Weights of a small mixture-of-experts language model, trained from scratch on English Wikipedia: 14 layers, vocabulary 20267.
Below are experts of layer 11 (counted from 0) of a mixture-of-experts language model. Rows are named router (the router's row for the expert), gate (a neuron's input weights, with its number), up (a neuron's input weights, with its number), down (a neuron's output weights, with its number) and show model dimensions 48-95. Each number is 500 + 25 x the weight over its row's rms, rounded and kept within 0 to 999. Numbers have three digits each.
After each expert's rows: "raises" lists some tokens whose logits its average output raises strongly, later layers aside. This comes from a sample of Wikipedia text that the model never trained on.

# expert 26
router:495469489470483499500542506529505500490518539542504491529457478490491470507494509466535487510515445524514501538509482481488484487512549514501548
gate0:533490483511520495492528530486475469534538477523510472537512539511473486492500511493476489516494490505498512433479489509469505584497540446503532
up0:521483515526520515480511500548470469471475490479555513499465531562520476513534516530513454520483492468481492524486519503509495517488531480518523
down0:516498477514482519470526489485521474534551456492512492520488528505470506517456483501470532487470537449533491521511507498506501517505502426526500
raises: " a", " the", " also"

# expert 18
router:496502516499465477469504531519463486521491520546489483478478465509499481521515536502520489491525461481476474479482489521501482471503527513497502
gate0:506506539443476482494491514529500503487489512521486480516491512488537541494521494471511504549505498454468479523561506528503459474499473448481562
up0:527524533499491490467487495482520498502497538492497482469516500454517469444516472508497460499495496472503523533510501514494517461494483494523520
down0:493509519491508483529540453518494525489513495474519476478511512500485483523483482547503513482498532515473487512513505486490483475543453527512495
raises: ",", ".", ";", "–", "-", " "

# expert 3
router:518487475480485494481538516536472513479513520554490477518496476465481470536496499478522463485547448493508540529485490503526482465476546528478522
gate0:456508545507472542490528522484540495511483499497492534483505527504529470538487485499499453477516508538491499541513508522528529497550528490512500
up0:485481545505477511504517536475503503525516509491509486494509474548498471494464501518477512515507459489539525493482485500489482544533529498481490
down0:529493467523499509545522461519480500518503486484523470526532500513487480508464509504479505522500528468515505466499509483501530501500497551497502
raises: ",", ".", " and"

# expert 9
router:475513496490494459522499491500500492492499511507485479476409483504479499498481536499505477498515418482468491503414508479533467515506497549514500
gate0:517521515516541520526520497496489513519445509470498473511531536458520455494492513453501479489473491464505502536501469472513535468471493465459500
up0:514518512460472500468502502515477523540525515520519483505482494493507496513535508510498498490545464529449506486467527541496470496521548530519527
down0:534518484490500446491459522454462506497488504525473469487487504463498489515508493509545502490478555509496488480444483526515513486503523491491522
raises: " |", ".", "\n", "\n\n", ";", " |\n"

# expert 29
router:494479482463456519468545511505517492502512534540521483518483452498466499519475470475536494491525440509472543497459482503512514477494530561500522
gate0:493491508542517471532494536515499552486498548495466509498493475543536484514531520503531507517540506548497527502510503502471447505472522432450488
up0:467521504498479471524467509495501467505514478499451536478526495481496507472452493511516510514483470476484469536508516534441464516504489486512540
down0:535474513521464490495475504470484542510508494468506533505486498476522478505524499480490524495479492522497526462507488485486482525486509442431519
raises: ",", " in", " to", " and", " (", "."

# expert 24
router:505483509482504491504495516501467523505565544535512453497477481512516493531476477443539470472513410498456479547481533507512489501479487488509494
gate0:530506494516519487506536455485492489545491495463510499456466507515507504454478494449501485533486516484522488491498506492523443483537448507487516
up0:491464478516496449508484487494467503471498530503501497533449484508459521515512484485486490513503490515529519514523490464488537441527437433497450
down0:511538472474473526502528466519522485512468500500504513508504510521514472539495522504474504502518555483502443496522520518508501491473524535540487
raises: "|", "-", "The", "In", "F", "M"

# expert 10
router:484508471491481488512528481504490518478511530509513492513510466489485503512474542495502491487510480509480493526449434463485507465485505495529472
gate0:495537480543463541547483546551448477496499496544487531494506528517482492497521483520496519501500489478497502469554489504533542494487507477463505
up0:481516484477505527496497487556499477489506491524558479530490535482523508555524471487521518512552511505496464489479519508526499478525495469527457
down0:520483506498475502509520470507501469459490554507523495482494480501438511524513501553529501456522486496519517512486473510478499504504524488498478
raises: " the", " a", " in"

# expert 19
router:498483492475476472461530495505483512511504523529457483507460467460468494478496533447506502478576425460462517505509485493502521489490528545518521
gate0:505533455502407485467505510534465499528491532492485495471527478501486444483522453459506504467466524480485498507477459472512522523520513532497551
up0:526480481519463512485481514451537517444428523496488458531532505497510524502474474514495548493516505486461530494459526497508553493478526479464502
down0:550525469481537477535504491507491505533507456500518508484467486544525539434471476508496500478504472479492499481503469525506501520503516480560509
raises: ",", "-", ".", " and", "3", "2"

# expert 27
router:518502481491493524476530503510507496476516515541534514556438481511456468493449491476493530462533441495497498510458481516510507471498495531495513
gate0:506536491528508507480500479525504501517521539519533526534506489536503512477512490534491519501534454501492499516487489484444503467482480510503562
up0:478519516449449508534494509512449496501498549521476498499543498496550530520465481516477514497503525552504449489504458540496475502517510495506463
down0:489485494518517474535521479523516494490509519535542595472495498508481478500438500521576491478490513507548498488501534492458476506513476497521530
raises: ",", " |", "20", "18", "19", " and"

# expert 6
router:507483526475501469472516496493500508520486530504508487475467494474527516505508473457525472472501414499488509537460483522495516487463538530510538
gate0:510494489501486500504475538483537471473457494484484519467499499494530496510497494505502518515508484509483467549476523495509520480484459547477487
up0:474490526513472505484480544484484544489496525555449499473498479477482511494480523504481518472521504492522517517480493516492529460480489520489497
down0:474488547476469473525467486526465444473493471463518478560514513466514489525495476529504486498489517488523478479516489493490464481471468484535518
raises: "20", "19", "1", "3", "2", "4"

# expert 20
router:506505485485491510475512528509500492550521556500496478482471444519480505517488494490524489467494418484492555502456487512480485495487470520493497
gate0:483475532447524500490507462500517498472531521437505503518500495512525498471534506528495516474497524546530524549544485498503520509514476513488501
up0:517529502544520533495538469482513493478496494544470516493520495502510510524527549475457464516511531491517499481516543525456496495528531471515477
down0:535511513520523497519552505510502475483511556482497441496525516457479458523537485512515500532486442525489498548500485473494517473521475546473495
raises: " in", " ", " on"

# expert 12
router:539481465462479446501513525496508491523492529531524522495446488489516495489480519472523491483519428481511500476445485486509495483468524525521507
gate0:523483540500479512504494498503548474490493449504521459518506536510503522490516522490501537549507524507534497468491512527520517466498518517499532
up0:498511441483520506500511500486428512509511499516470507494455531473544500502453491459530487473507495471505479498549502492474480480490495480476503
down0:483501510461542486518488456495496483499485475546491529431506496490509550493405508498518502539475500493483485455518467500453485546511530494479508
raises: ",", " and", " (", ".", " in", " |"